config = dict(
    normalize_top_k=False,
    balance_bias=False,
    num_key_value_heads=4,
    positions='rope',
    init_std_up=0.026,
    learning_rate=0.00673,
    max_grad_norm=2.0,
    train_tokens=381500000,
)
Below are experts of layer 4 (counted from 0) of a mixture-of-experts language model. Rows are named router (the router's row for the expert), gate (a neuron's input weights, with its number), up (a neuron's input weights, with its number), down (a neuron's output weights, with its number) and show model dimensions 0-255. Each number is 128 + 24 x the weight over its row's rms, rounded and kept within 0 to 255. Numbers have three digits each.
After each expert's rows: a language model's description of what the expert responds to. This comes from a sample of Wikipedia text that the model never trained on.

# expert 18
router:149175095142143100117168134186111092081161103130141132125132153128179131129092178154148110153148147123144131130160155137136114102150130119094128115079117151102128113130111175155103142140150120169133115156128125104101185128123162097115139138115113143112110110159139122141155111136119179126145164151137149134132155103082138075087111146105142106109166129098160116092127132124094156129120141146140150155132117132142131157138140156148107141080135171130122096123148123148140119075121154143111127142107120136096110130122088090108112107142097125086135154172102135133145076118170126142105121111142176108154147130158128159095130167096108053123136150132112095098116123179154079102122132150119164122156146131115111155159116111119117131103134106158113104138102132124125073116107111
gate0:175133120148143166133150143128152116159148165135145119176091138143115101154124143162156119113126150143163096153150139080122166098115127128124143151113154144155123121101112153141108153153098135089166092142110136139118125109077108097168118085121128086118118121109173106146148107157136159150132113136137076155118091139101132113133134109158112104118119149127137109130120097100144095130118108148101143131112138149138139132114190088103127142158115112103144117137132157126143169111109167096143144182192135116104111158119109151128160110072158134107126153097130084158122155122110144123102116144131089120108098138100124124122139132090146130089186089117143085158113121118155155090068146120139134119172104148156124160108113087148131119093127115137107125149188137128162101150134142
up0:128120158123105107149113126120110150126132080157153099141111129127121164125179096142141112118111097099136127156145103137124130102173145134186159132141144141141099145131119103148148100169132114115150146160153058172112079082117139130142122108156101086150169146110122161078107141138127155157141109144139091088069099116136138121118118132110091136150101159112111115122088131135141107110096119136141186137101129120138152130197111149150095128106158136113160117124128103163125173153134099116146137125116147154132108133142180155097136133145138130109112129103152123098129113154109139147074072120123160140085149131114110158114146143172155138109105162126138154124149127095101090160106133115129137092143118127093087125112165120115167188125136107097143111137118123137101090133117115
down0:121131148133135110143158131122125088103164130122146113138154172111134117117150121132149135123113149156103158096114119116138132165103155171128131117133141158164131085099120167129156129160161165115116115114106097073129111170153171123129139130080168127141148149084094185138160091139159138128153129145121111114117141125123139124120088077134134100123114099102144102121100134128122147116108151155132129186094200093101133150178095138154164141110128141120159112145117101117101144139158120116157139144137113082152104143096172138149144129143092089124138135132142169136133137115099099140132128121147143126147110161147129122142109091129088148126097114094127180146117103135108138131135134109136108153113200163126085163100103152119151165126087127192111136125092141147083140125117099
Description: Institutional nouns after articles. Whole-word nouns about government, service, war and parties, often after "the" or "public", such as services, War, Party, government.

# expert 10
router:160142107143154073131141176158143087095144106126128103135159128159153141121136145163149117186126140112113152113130136158115118103134111091128137122082124150104132111140088130147111105160118126133142114125096203137148160150076170088116140119125110095100127129147128175161146083134101120165113151119109115130159135097114135108111086167131094116117127151092153076099115148130130122098153182119119121139075105102152095170135135153147118125139118117118121105113095129138126136139115113162122174147135140111118112128118113094130132116140099128123135150154101128120125120142150109130098174118137148107152140145185088152130144164118113122173113143152099122134112145159136080094173145141157144155167123177093081094144149092111093096130136116132075130122119135115135127126098171
gate0:114134123111124129129130175086132096083137117159147141183102106114155129156174139134119122182103159135111152123121143132138075173111119109140136126130151120143093136135126093119136119122097112132148118143130125132104108166134145103106135126119149097083134109084127111141129100113158169175109112096129140102146141142101113157072086117141122107132144133114128182093131161154120147126151132143127163112150158146151100140149103097141178122131111098130162128153131142114146165109141145138154134151083123167080105142156075111133105123115104142069171146189120129121120146109137131151107096139109136126147126083131119100147141122109110139109140149169132153120158141125131095078211103138094136153112098121117103163123111110099075131160130142114152126141114128112144169101168117
up0:131146144161150101112175117140110167111137143075104137170149154131109111132163112084138125155108125120120131148155120125107102157085114107104167117133184129114111147169130194165130137114116083108138104144128125101131106123125133132095122102135107114140068185078111132148096111152112117101105111124110131116125097148104074176136145116122156101140152119148131119110135097112137139103092143149147098110147144124098173102114122096105155105120128107137137116156139077138081143104178143103161111186141138124145110119158135170164105158176133110112160092092128124119149137177120155153091114109160168135147139107135134067108106104121120140103111151121134137163137158065111124106127124136146154161137110138130130149111145151125118113125096114138157106127101134117108096102131132
down0:111154169118156131093140145111114151133141152112176144138117160143100127162180159151108166147109135129151115114114133099168148144168125126152146134136140147127138094105118165115114111141120127098161152082110125091171152170137127140106162143109126135132098121157137077124138130125160153163084107140114109149146132139118094131147071133154132134127066139098125121116146106138102131130126112117151168127090078140139111150157133165091136158137161145099153120152157116121081139120127087106115139109092093119138098125138118118176135091145091139096129165127110175120103152134165129111124103116101118111089069169144123148164127100119101159150102118119147185107146100096107158090126144114096110160127104116121139141091118103108091101142084102143138078134136127157111108152136115
Description: Table cells, parentheses. Tokens at the start of table cells or right after an opening parenthesis, such as Switzerland (O-tt), (Vol., and table separator rows.

# expert 54
router:153135123138151103140158124151107125141134121124140104096157157125159132086110148182135092136153147086092165127150142123122131109150115120123140136091125166086169084123121150113118149198136130129159105111128145107100178167112168110140141099091100137090113121186106160140120087094109142124115150155136124106132152131111127118148124170115136124110110149117128081105113139092137163098126175109160138134113086091151115180147129161145129135133060134149117123108135124144139131103126105136101114156128156135123102128098110125123119115158096082109127115147110134097153108130149105160135138129125159135152130169146124128093136171114111086145089167144100134084151123176160112129166108142135137142155146133087094125121179080135126134103143094114075138129128177125145123122093143
gate0:135143109159107118136135157146123102125101176114080092101075187155111117100138123113160121174122103088139105114112103155125112144141125136135087172127148081135177147107141112110146098148101167085114132138137131110147142126176123129126148109156199115154153133158137144183083115148109143130120108138154108107147117096169142140135142154164087142105101128133121140105157132123121129114137149103198113108140170170122144103106122154146162139156109136122109117140122122118165090147137114142151110161175118119112116108093094139106145130087144108099119119122146169103149164146123105148123173127142117136112126107132137140134138146183144121080146122130121125120136114134127135153166085135077099126157163118156119155105098102166133140186124113131119099137114138112082114129099145
up0:153152147130124138136129159112161175128119128163152162140134128120127134145151171133112123111127149176133149131139125144129125162158085123081107160082146092116085170152113121145175114114121152096093146085113115143123105167121149129063147115153187125146137153134101073171075136180062133120152148119127138133113129099124141125089099162135154163135151152123113103162125118137119138137103100094139104114124105113101120082079133134146126132175110110105160121182113095154133114119117148117101096118132130135169134111137113149140108118093093118141094138111114101142115125142139164100112130159143092159116172132094144142159171143162137142178115103100145104128071123148160130114138134114138127103138134117123142109137087100104121085113106137153114103120129158144105107140123126
down0:125166033151156131080173120158078139104142149128134099129113115127120128094119133110155118107144091147166102150105133142095123149127182137160143127156104081125132121115139137140139131144139094133175124139162124159132119143153148114137165102133105085112086122135155145134158113126156129120100086134149103131133174101104153126135150159126117121105163166133100133070069147100107090154149131100136174141123155132126114170123100106137135128146121153135151158111148146125120101106091109121124152126133138146135083121069119107122110049120149134158132119089095172143158138134120140132156126114180129119093152135139134156113126102126101115065113130117112151138123115116110065147094125133130091135134096135148128156137129171139107115092141110128137099150143136129124126117119146
Description: Paragraph and line breaks. Line and paragraph breaks after sentence ends or captions, before new paragraphs, headings, list items, or tables.

# expert 48
router:148136107129146111133150153147109117113130126147119087137131142130142149113094126178105129145130141118099157113163136143123101109128122130097150056065105166090133107171095162135116143133138130147143114093116133121102168167117159098148127132121087125104125170168120167153159121104120116142088163120161113112148131094123126106141110145098138086116133140099138101105123169103130147105145134129145146170089097092128121169160170146146116136111128179152095090125139118137134141108138116135119114153059146131098135167063109109109142134157101120103154162112116168125185111128140121152115132121084184090150149144134115170122154156123110078130124151156118096114134141120135084117132111163146158158141160126113133118136156104110098095121136112151112137142116136135141097140085160
gate2:165085109127093147154120126086113120149128155146178110132129111131151126156114102156125104128106138127164098122102170132119106150128132122100076147115147127146137147140101127057109115118097114111124081102108105165148043107123111186115125177143158098141096130129105139105140120113122129153166122113155144143143146128142117105108157087099144152127152095137125119096116102130174162110140117162125119082145104113162089106092130078132132131128133096109105169103154111138118124111102104111099137118112105148097100126151146160134112106112103136113159154142069125132158119126108124159155134138131134102148121118178127124098102116091146179116089112143106099103144132117099087130136127126089123096126112102114134163150145103145127058138115125134151177127137099155157139133127094
up2:133130127164107158142103130126121130150159135120081083139097152125110124175112147143148110145171119106125134106124163144066133114153102128100157133122129141098143125147110107131128109168164120110148102079122147079132189145119097147154131161156145154094140133115155167072141134120097104142062126138133110143103112119081114103121159154117138138157101126113144143152132147088131090177131174107118127123112092125151138129164135146107176107107102155131146121075120111116114139111126140140118098116105138103123165134106121117155114142128080159191124108110137088122119094109112114147120065129104154145160137126103117132130158142158134151141149173091111106113153137114082113171144138137139157119083114123101127119121143140129119145100128104146134163099102088063142142145110119
down2:134115124146183132108117149165114153136150127142117089088154143118094147138118121166157094121115074104116111161117151146169141147132073120090110121145137153161154112177101118106080103074134121161139108096114132167153158142121113137167102180131127085117168145157140093144144154091107135124117122169138137135092162128154117131142128129160144098155129144143104139145122097086157115150110167104129129153173126107155139117099111113059117131158081126126107128157133113140109152128131114138099088144085156086132120125138147119185124120167174124109138128155147163128097103149126155143140149110121142164142123094116140134123133134095120168101154110109147115101113093135115109155136125147108114113090136124117098130095121111130159113085099091147110194140105133111120161126131136
Description: Pipes after table entries. Pipe separators following names, teams, or seasons in sports and career tables, such as Detroit Red Wings | NHL.

# expert 38
router:152113120130147093116133134137105126112145095145137081109146131125136140092121134176123117140149167082106159143152130119103127102146098109126146078096114165103165126143082157131119132161154130130154136104122150103092164157115177113122147138090109141122116139168106169141138095094104128155117144145138104118152122108117119085131110175110158123111122167130133074101112139137116154075128175096134166121099135091182140201158152144167098127120108160144126105123131133146128122134126104125103136150115141148119096154081145117116135136166127114100162174139089135098155123130142079145105178147101166122136143124134104142097132156117086085166070150128105086106152119140141117113150109134135138144155160156107131123148165112116123090107157107142112126130101158120150115104124134
gate0:110077136097142109128134099161136141152118101117138120150117097141142137089118120132087108102149104151077134141130096111160117111169079122127081124124118118124153129149136120069149194104123125107100128139096134110093139111117149150111103149104141109150141120156140117144147130114101120097154141107128109137147128097116151106088135129139096117166126135076146130122138170199128195157143066110076116148127102161149164145139120123146120180106122139127153109129109124175119102146143133128094125151145134141192104107120124161158109133154094104135149131093096103098144126132139138180164091136124102109145184143092118140143157160151147112125103152129115095139123124120136133136140129096148139119133108143135118144110163103129117171172082124134147115065121152119133097125115137
up0:173087121114136138113115148119155121104135153177096109151102131128108134137162168102138170090123135111144139129136151130124134105128116163136147128122125130162135133120151143123117134084120137107129158167120139097136146098062153132151102163150145147102159155138091171119157131101172156125085142105138138162125148122171153108122080136142101157122103132147141108145132126079132103124150169129090137123161103075127100177113124119136157095117135107107132110149141140096114137146121167178137164123128096100114135122133147107095151122103128160158159108110161189171124161082099137108185076129117101126128132092112125138122102157097137073141124134166128117136134104159155108105129096145149136146134101107118129150170096124158079125097119125126099153116163144086144126092136133
down0:119131128136120121150101108138105083142136105114131080109119129127151094176147123180066177121113104130125110120107132133159133146180135183123145154160113121170167137169145083164123106138132130136138140115139066140119158163102069152164128138137115163110137133160106124123162159091134096190130125158132144132162101194147101095137101113123113115203115134148169112151146116130155137162099138124154108136141127099121104114113117131128133154115127095111145115151138149095122106131129102124076140115141130106139131163161143087145150184138128107143122119124157121147115115123131125094129123124109152123182115105126153160150164089122131113137115142142146105158147088125115124143152159101142143118089149113144091131160174122116139151129121114118139108132132112176127158176116122
Description: List and row openers. List dashes, blank lines, table pipes and heading = markers at the start of list items, table rows or sections.

# expert 21
router:139109099184166099129150131146125090088158119116141105124117179146148155110117156136158097168135118131119150105131170157105117133161119121117134114096094126146171123127115143131118133133129116151135111105127170105121198147114168118123151109150115085123094123157122141154145114129139149133127163116157116103161155142108145112127118146118110068121120151126150122112126163103087143103161115084155146142112103098171133157147166176122128134087119123136122096115119119136190126103123133146127119152116151181065107154122128108100129100151109085089119141168090161129151109149149111128087154129118148104208131142172133152091140127119111126145136122100112136090165121145134117092144138127145118145138141129117101112140127139117139129133149111141118137202099110092148087140091160
gate0:113153114109156148149102166167168138140135174121145114116117111123106088155139134103122130138107141131104148117102130117114151127103124166120134111135110115121174103146162134109153079114108140099162114053143132114100112150081134087137098127111150162089143090106125109141151176146080150126153154098117120119188112142137120090116143116154120119133115146146111173134107128132150171102123104126110083136096136106154133127077086116129128120166177168080079093109130116138129111134133143134158145117122139162153135131162103160163136152139109151123092149181147120126128108113176149092148118116166160129085151091122146161133137135139152125136149127108144144182143079126149137126119113110127114146149142140151082122083141110133116177128118113161122169141147153168127127109125107
up0:101199133106102153137110138111140136134176138112155104144105102131112108103113098121156099122134144116146096157137133094129136158142134083125112152134174115104145121171099101140080152113067120129104153127101119122124133107133099153113165118108137174169141071168132161157162125126129133167136139119117100147123151122129127118112089098107139125110089167115162148136124167140120110119140177147084126106137127138140104198157126144141095124123098133108136132092104177095143167115138127098086104134090061157103143123117104152113120117133116125144155113117121147161143099147155078143118166134164162156141176131099118151092148152118128130087123115121114131125128097116129154112121125158093125146123104109151123159108108170127122135118120154133114179114085084093128126139107133
down0:137119160134101129130091132115112110168125132109130107084139117120138109088118105116127130135147162103157108187128145137104101128119095053115166115114114145139142145118164094103083166119127132121101162131098133135144110121118139152126174125119129107168136132127171101105115109087125111104074129154118123138115148103130131145133167092117121135139108166149144131151140148133119083154178097124155128127131095145105131113116177179165131114113151131225155120150139165078133142120152110139127097126114145099135135117130164138102184117121094130106136120122147169114144120125136118124146153130132144150146138192086135131115096151088134147128105127142116107099129139109163154082149127179107162180134103152148139135134148147140116121118165099128121152095109090156130177137132158
Description: Years and time nouns. Year-number prefixes like 201, 199, 178 in dates, and time nouns like years, period, War, plus "way" after possessives.

# expert 28
router:138120099149160112085147179147130129128176127135191100116137151140129125101100158179141121117156119100105143125143139148127131098130129117116134113118106118116129121138119143137101145139172116130165096122102140090108146136145165091134182118121119119117127136156113140152162129087106125137106166158135135111132156160122121103127116170132131117104146169117120100093128144119093129098176146122158165140092111121129145154151125158151101144094084168139103126101125137135148172129100103151066123134078124171094083139081137105099145106156116105106149153142081135122149080134178130129112140099093166146151168157161091169120130134127106130134110129144118100104149152157147105091180112132150143129140155103104105110153121134088109115108147112171118113123113155103160091147103155
gate0:169112156156125169179156097124185135135155125100139114108167147137100129133167146120138102142093121139090116110130136137117180115160156155147137138153144137168107151108156151124108129179092155139146117111140112129158121109166140144091127118107090106124129109093129116133110177131128144132096102074139161127119120156145120148140122124115116133136130093128136138142140099116160146106159118169082141072164170157136165086081132159122132167150119114159143132057098128184136137150088138119119147143144131145164131128132150122136125103142121154107128152129182131134164139148122130107081136133142135128131095162107132107137130098151134147125141147117097128126155112176121124151133133114164145136150159204097104124105193082107130121112101114135102139126143116108090144107140101
up0:136145129160125135129110100164125124117128125158113132115112116140156163094121168137160151150173117111135127107123129124106117147145092129132083097084106137111152105130148122137145116120093091117135169151104128148134176157124144074143171125108160174092123092158149135146137121127165114143147159156139113158115126174144142150167146098130152093159136117143120112147145116166143102170123131124156150139134097101144132147140207086095129100139113136092166085171062098112119121117116115066112150133130116092126115124133136116146152119111119112106100150118123140156147144108096132142098164149106139114141138142131152122088124096172151107183145119087109077123132093122103128139128152145158147148135146111144137114133093142136139194143182116166148148141109123087168131121128123
down0:101128141166102136086131096152159133153092108155112112121119114143152112148150167117104150124132148114150107085132125127173119107135148119152132118151139149107148122117131144127151105108131131139173136107127145139086142138138133148173109132130117106125126140107083133150102151161167180136086099139109128138123127121181071161119106111081160157144130133099161080133112090123100132162124186149159177107105117132154149153125095133143174087141133110120115133118154154088134084108136122109117090138124113134155137172119148152134128151104137147108134132114137144129164174140147098138092188111192116075112143160152148151142156109123107150121106123101133109146150103098114115157145124065147135114095104098123125128139091139124103155115149171163122147169102104172123115126159147
Description: Digits, decimal points. Decimal points inside numbers, and year prefixes such as 199, 201, 187, in statistics, tables and dates.

# expert 24
router:162151126115155108106151176141084102089153120145131095090135139151165129094085145178117104136125160094125126111163150141113093140126126138133140109076094141108129104149130145131102118136156124122125107102092116088110188141115130093115126115120095112135120143152122178159138099092115150138096141159128099099162153092123133103116110165106138102096129143141126123114115176135105177078141136104122146156103112128119139151143131145146097149106081164149112129097146114156135114093132141123087130138115144155109105145100149131129134120128098105103122144127106159093154078146161106154106148097140166107158151134142111174095137134119115095146100155144126097130137113151118092066163087147153139165164121122110122106135140096093091144129152101170100141156118139108133098119077142
gate0:137156135099105086164147176135139124111150103128156115125151092095111112104153119131106129136119161126149112120164143116160156152138110137097134107085162126133144148094131192121112115071154158111148128093162099125158088103136130118134149192142104159117130116129090179113109121078124097130104143131099104128085092102155137125145151131105171137140123117121137124105123124126119110082112133112117164117156137139147121126133130130167098129141130145156138147144093120119153126112124142099131098138114112149111168106143108167112135117157154146141152118107134137184157117172142193107086169145110120139128117159146146147155152146112140119151128097192090060084131116140137101082157137088147133106131156116116108101154083135095159121110147125135123134152124136129149171089121110
up0:128119115109116159124113068145171141145135169135158073152104151088143111117138149151145106125143121101122139123100176087132113163096167112082105087170115131122118132164150113077127160103097164160127154142148097112134127101133136110130108121164156142123112133160095127119110125115139078122147118139172155133122132098164125124121165173142113125091130133123111109156117148153152117118150144108099191105134133109153138173148156098166118148109135132144140140128092094110100150124153111149116134143129154127151156130120146131144138164145127112114137116118139113144118171140113130126149106128135151125129116150147162113071098210095138080117088088110151111081087076155160136113112140143119105101154117159123123125138107118180135123136129109158138107152159155099162105132122171
down0:132088126116104179146133113112137072110138116101099141130124160163121102118148135144109131121137160124138112144121132093133135114108118119160119149134102140129130125132131121134126117110131139142145134106127125139173166116169141107131171103153173143107132094116083116121132078144132109109096166150109139126098069139129118147138169119128157118160141126142180123156176149192109121170127078090135105129124190131129132094137092117079109130111137126126164170113137072134113133171136090114130191138124145135120148181160164180123116092082139149141122108097103130116135158137173169145112118137162119107143119144105122155135145128111163145094096100138199127143137124166173136144125131137127134140158147094130137117123180155134126166151101122130140145121169157132144138134115130
Description: Table cell separators. Pipe separators and dashes between numeric cells deep inside statistics tables, such as 9.0 | 2.0 | 20.5 or — | —.

# expert 61
router:138156107133154100123185138164080091123147125177150098102150137126138126114107103146114072137155122102100133073152123120076087107122092130105136115101120108091114098163102175134121116163134116153145101112114137123091121197104178129100119143106113152106116121144115134131146128101121154152101148154119102129164117128081152119127132164116135109104145159133140125111087157112117151145153147118138163140104078111118125171174120135146125155128096151127090142123126110142166154095107117122069100142097145166116122125130101111112136103141115110121110116123103142121128123138138097143148155140123145113126152154151128151117162149112110076138070157151089132100136168154128089085127119134130151142132126125081133106129125108112101137053168081131104136137135149116145105100111127
gate0:112142150080130138151122099093114110130144130161142091104142147123113109082156110114131150115121124117115138129115130176120155104109137074102150151106109130142146183126130110111141097171134164101178123151113143133125150088093128135103145109114090138132112164173130128162087129161127159141122107125156127142126131146149140135157120097114149114134064140099123113126139095167124112083119162138181118094139150127155147150120154123092105133145109170185105151105140096100141121117161105110099089151141061150124112152108079142127160147164150112096092109103101109111152119096090124145190123153135149106160089166146102127110112115105118118188137117125078093111118132118159114093116119162089138109169127151133116128147133125141108126118119109138130116138103133121121118147169096
up0:155134127101115142131178153091154139124131129172108190132142151145146156135139097156166136103154135141125166118130144115128156171117113099182089166138120119177133136110112100130138116123120131159108125181107116133107111106108139157119110116102126145109095128130104131125147134126105132146166110156173103130132137150166154111106118117100129089174109127156078153131150167135136163114136133109108111100110107107145123126174134145108077178105123170147159130097108117119088140157113126144101174111155134102138082145115147129143118063122123144174131095151143129098119063128117146143148080114160089182138133145164107114112110105170098115105093141113104130142137093122119189140169122142122139116127116097136137144098145129095126102143151133151132167127106119105095124141149146
down0:122116114098132144108116155138084101148147139127189141133125137144105172112151134102103159130132101152149118131116137126174150144139130135125117105106128153183108141118101155133160089119149158107158110112100145136125149105139112120149126130134132129143149118125119113183130148123132133123127123134091122109106123091138156096124135119135114110072112141167092109112139176125132148083111141108105159062131132095160142124073130129126157175115094172082145116098112131121160110147152136142147158140113152176112147090128102121147135164143143099111104160096124171087146116134137115118095157081145122116108072119106132161121079131115088167163120068110139146114130107092163113148149118130161091136143144119119138128162125098140133143140137083157158144110135114087114156119178189
Description: Numbers after dates, parentheses. Closing parentheses after life dates, digits in UTC offsets, ordinal endings, and the after dates, mostly in infoboxes and tables.

# expert 22
router:149141135140173095110147148146102138096145095142123084129135147150153152104140139178135098143134162097113164130134120126121103116163097108133151096115106176075176106130140139121122130173146115134155115107126147072089171148095188102137139092107131135109121113177129163148139123083116116152121149138142119145152105128101127085133102176114113107098137136107132103115124135113111160095133155123154125129110117107160138188150140179118098129129066137119133112091144134192131104098115122155122142127115149135153097126077151108121121145143088123124147144143117135087143112142139105156118156136119170117145146136140088136088121155107104074144073182139121130110132130135141140121140101153133127138161146120076080126144145101123096134129151099130099148133116157117137105106095114
gate0:110117150137124158152102087100090108108096121079113143121130121127166090135148130063167127146142131115126142115142093112165153122135137160175122128135121177152129162142206115136181100112115126129108134176138155150182126136112136110104075105123183143145156135119142136136089142100116130153136146117116148145175095168134127116113100118166131123090112116106130144124167114126114124139121104091115102130138149158173127154112182152145151114154171136074123159131123152155134134141124133140135122150140139115092127100145135098169083132124131134096095136172119146112108108107106112100135153114135091135118120146149123076123115148185164156138146110113136126149116124087133135110145112139109087091136158116111124136075096150125112161126122113151142108128114081149151110108168105
up0:122138199133122138116126136112136110138144144108071093125108111139093162138146111089129129175114119118133118128109114153115143117109106160151092107114104135110165142124088184126101141156126086129134097071125116153101104111085099105166133112112124169118159114168115119125103097128183117142121130094112122127126114139161086148119087119116089166162108102132133116130162141144091138134106149073142140140132084167060137115122106148147149099122149151139121152102161170104184183174121147105105134120113138127116127143102114117138148162106142131132120128140127130137115119132127162102115115142076136144145132095050165164163127130094097144136145119138157094103140156127119116115119107147115134135084157125166141100124121123154119090125160130131112114172135163125113134132098133
down0:097147195103122133148181147073108142125131110119108125129112151101118110118107168154105145114119161090140104135084126153111116165120129105110142146118139166113120163107105168126112102157128147151165117126172101091099162129179152111123126052155140140091085113086132144117102135078120146127159100118167120125150123136118142161136160126104139129116100116136103127110141115164127128130100144094115103113125144085150119075177117093078089104110118100131130090154124123148115117153118120102145126109135116110122110164137118156098150138161143120154140109130135102130130120134123103170128140104129149162136131201106096111108120149098154110146114136110088145133131093144118186096151117136145147125183125140126094133082158097140159128168162131119143116135152114112094137121121151
Description: Line breaks, list dashes. Line breaks after table rows, sentence-ending periods, list-item dashes and section heading markers in lists and tables.

# expert 33
router:139135134134156105122153169128104093094115104140133098120149127132139127112125143157145104161127153092131150143160156139127086105127097110116168124060089128100150113126101157160098121159142105151131069129122135098100160143124166130130128131106105140088131133164130196146137117077113127144125166132132125099135133125127145112132131185065133119095123129082121089097106137120130156117142153118112151125120123109147139179171149149146115118114091138156120116127138078163117123131104143132106128157121133151119088156105147127104120124170113085118155130145133169110138108132136119157126167121132162119140134172152127148076134169112104070160107150182106086091139149155147126109135111163153167144138161125108092112135164096129132133104150109142079133135125167105148102110101149
gate0:085063120152078110108146101137098090165129124121121143079136138135106124162108125152084142133130109136103145140119110158143131142133120145131117144132144155117137110139133148062151171113125078127157146151117125128125146162112112131145104143087120163115117130146119096140148160134120124106125149162161113148120112167159110102119168107147153106124112135132123139112095163113099098136111158156164100131156156137152165167155107128153138127112106111117092134078117100136138126164110056134111097156130131058165162149133131166133191119179102136194124111145140158135147130107171092111130093178126096127155127153115139118139109115135164169123104137128150124113106093119127112104162113110112127112174109141128117105144152127118120134125127098164098138150177143105145115126118105
up0:140117125146141097187086176101152085112086166110164118098124144121126123157084109156131101144088137108175108076128118151128143173122114104123176104150161101111144125108133127183104147127145125100157115133145133170097084114125137175114138145111128154118127130145143089118136148114132121144073150116091094157150123135176130106163078133130164153097145127120150151151148120143133109092137117147152117113140165165105100116127120088140161109155136099153135141126127104141140145152174101119121084080130179135136091156166082118105134105141168152099125145117152159128113127149104115095114154126146139151107145144134118140101081128113115127178099137147131126143150148087134095102156118102103099093140143150148114099122107102091128139116151128141136123117127132174101117118099123
down0:084161096150169194111148141133121132118117116159149102146108125119138123093110167121159147134127124129102131082155110090142153109155172142144110134139151109120144099186132148107130080162131140168117142136146141123121122133168142125113155152126144128147103128128086134177139145118118160127124074167126153166126141130151095123155126149108131135134190161114115137125110144135125149062158155109128152126120121118133118144189107120114122104099087101129170074143114117142112156113132142092161141132121138130163127082108131159144058139151170136163140105166113130160101175142117119171094124100159126109083099102110097132113143169119153118138124103143108131131122137144093126127138107112137130132134158135075154136093108103149117095107106133151136145161115082110118091112103131
Description: Line breaks in lists. Line breaks, mostly single, ending infobox fields, list items and table rows, such as after "Boiss." before "- Synonyms".

# expert 17
router:135146099144153116099170166158136094103144134158133105110161159144141128111108140157114126122129119124121153116143131140079099130114104124126134082085120135110137125157126162125112113158147081145140087105124155093092146139130155099149135122117105102116108146137140152138111124135130133154131210146133130126150190129110143087111113158135117103139157148145124116106142163139109152106154158116132166133092127135132140172151135154123106137098107164138133099104125114141146130120118095143087136149091155165068110147069141097115116116133119099122151149157110142106142122121133089160108135110099159127169177159155130175103135118108094100149087115130109131121119164149150080073139101129169147151131144138111103075165110129081123126083164090150100138156100117125144092121099136
gate2:110163119121160144104130169138128090127115121108091096135134114126145140154123099120108087122117140083131124151142101114153092128106148081128137136125132132132126097153092122092125117115115143113141122130111130125155139149128111150091137090078164113137098138090134149141144089107126109141097090118116100126140106120181098103181118154129123099124115125126112134161162149131133113167156108157091092109105140171117123153092098136166157127129122146166112160120167104133155159148188115153108077121118122112140121138147122107174113105126158102221115132096140136144110133104150126134140103171101137086157133141102145137186103106112124065109087165101146115158151144176175124118113122103190116120134147170131128106132115148115114141144104169130132108135128090139139131115121124
up2:104136139169080133162114154123140138116151133149112146142166144132169155160135110108132157154124141086128177141165117081141155117119083105114138137136137130131161133095123177187127062135137111131174159165129085129153104127144095112099108131109111127093110149112090126145110143126108146137097163171128139124147111116114139134129141119157170106100108105144100143095174137137153118092124143110114109135128205150145129108157129133121160148118123107148099143138122119109122161162104143101158118134133124105110113162125106112148161159098129153125135101155091115156080105174115095126125096122101158159123163138153124136152116129165120174113140122117120116142112115131118114138162104155117168106160100128087114110168117157117140127144154159113135168118150113052109182137122129
down2:053140117136161112107129152117131149144158147105174152122169118130158098126149124123172133112119119109114079124096139138135196074113129087109148153093153174142114144128106131137146157144127164117129113125124131092098154122125159109132140116115073115145139137135137118155127120145141114177135139143149127154135121148124113095092146107135133161114107088124160130134163148120120118157142133148157161140144107112116142119176118116167150164132094111145085151128182145124136163122094128157141117189094134144147122140132105170137132149089154158099116139150109112101115150087135130116096088098088130204154136141122106136117115151145079162138125128125114141105153162114145079089165104126101099103145106112118128077143115094083133136093151136140123096092156142142131118128127124
Description: Final year digits. Last digit of a year after its first three digits, as in 1698–1700 or 1983–1986, plus closing parentheses and slashes in career stat lists.

# expert 42
router:140133079140155112079121132167135091108160110149157118081148142128139125102129155144133106134136145101132154094152141195099119123133131144109127092084139159084130133176144131128118062149142106153153114082131172095127127158149168107121137120134108128138125182139057148145130127119106132128132133155126119125102196116132132109091099127131130137143134130147166095106135125085130167132148144130139137136106119142148122148152130155143109154106093123130101091123163125171146159105066130144125152125110150161137124119064175124153113121147111102133147172132107165111128107153159116124125141080117124117166148167153092152132127142123129120151105104145096115118116129137155108105139087167182149136170148149078130103134131113120101106138153107162134104147136138118148129125094159
gate0:164115120134107085139101117118104102110120107133129116106127134145121099135113134182138093127124114122115139163139120092118115178097099113124127153147086177102117140112104141137131085133109169153180118116110178123102097135088136161127123122108151109110129149145096125121126108068136130065138128141129117122115154132138098143146143078102156129122181125114155154126127134081110135145121157130105088146129113153133113110117159138129133150101161131161124149145107134148126146138128115106137170099160137102153117155168153163147121124107144125148145067109151139141133156105148181083137163093105095115153178147095078158094152096106119123088143125154183150202126130113170159128159095134153166112145112112117123102118123116122125113108138119122133136164133160138149134119161084
up0:125135118145154143161125131128123138153123112119104110184136170134129138108122141141106128115092146115108106123124127093177142121077109131092051106149155132105141170185152146152152137147113138139159146108114145114149106136107092112103110140092138123104109131183146100128139116140094126147098126118104128157169069136132119165100108203126181155127158154137142125143139151152118135131136123137083153100097144158107119118093144094152150150156124157103113104128139116148119102116097130120113154156162132149112112160096162136145105148108119110146150153117119081076130129114113168114129127169166078145081168117159128112088147126142136117162180101154114140120127130144126087128160142097093142123120129117108118124146105142117102126158099123101119113171163103183131114109114119
down0:112160105092097146149149160136146130119101118107127115135122148126140110096107110128127128131146089073109141092103140126143116086085117174158117146105131148120137112129115102136146132097137115107083138154138141145124111139146177113139158116070096136157148121124107147079100151124085138132159094159145164141087119114132095136106126143160152082171123169155140116162129148092163123129132131136159150149140154134127090164110155165117108112110121180158116141122102128159118089128127107162106150199096131126138120153155143144110121141115151128160166113137153063086116144138116150111141086139111122109072168087130106108104138145138162093166118149089116105095115116134160127122123108136105122125126183106089117145136142145098105126109096142136165127133108160145097157166104123
Description: Name syllable fragments. Middle syllables of proper names, often foreign persons or places after a capital, such as Č-ang-alović, A-ub-urn, L-ex-ington.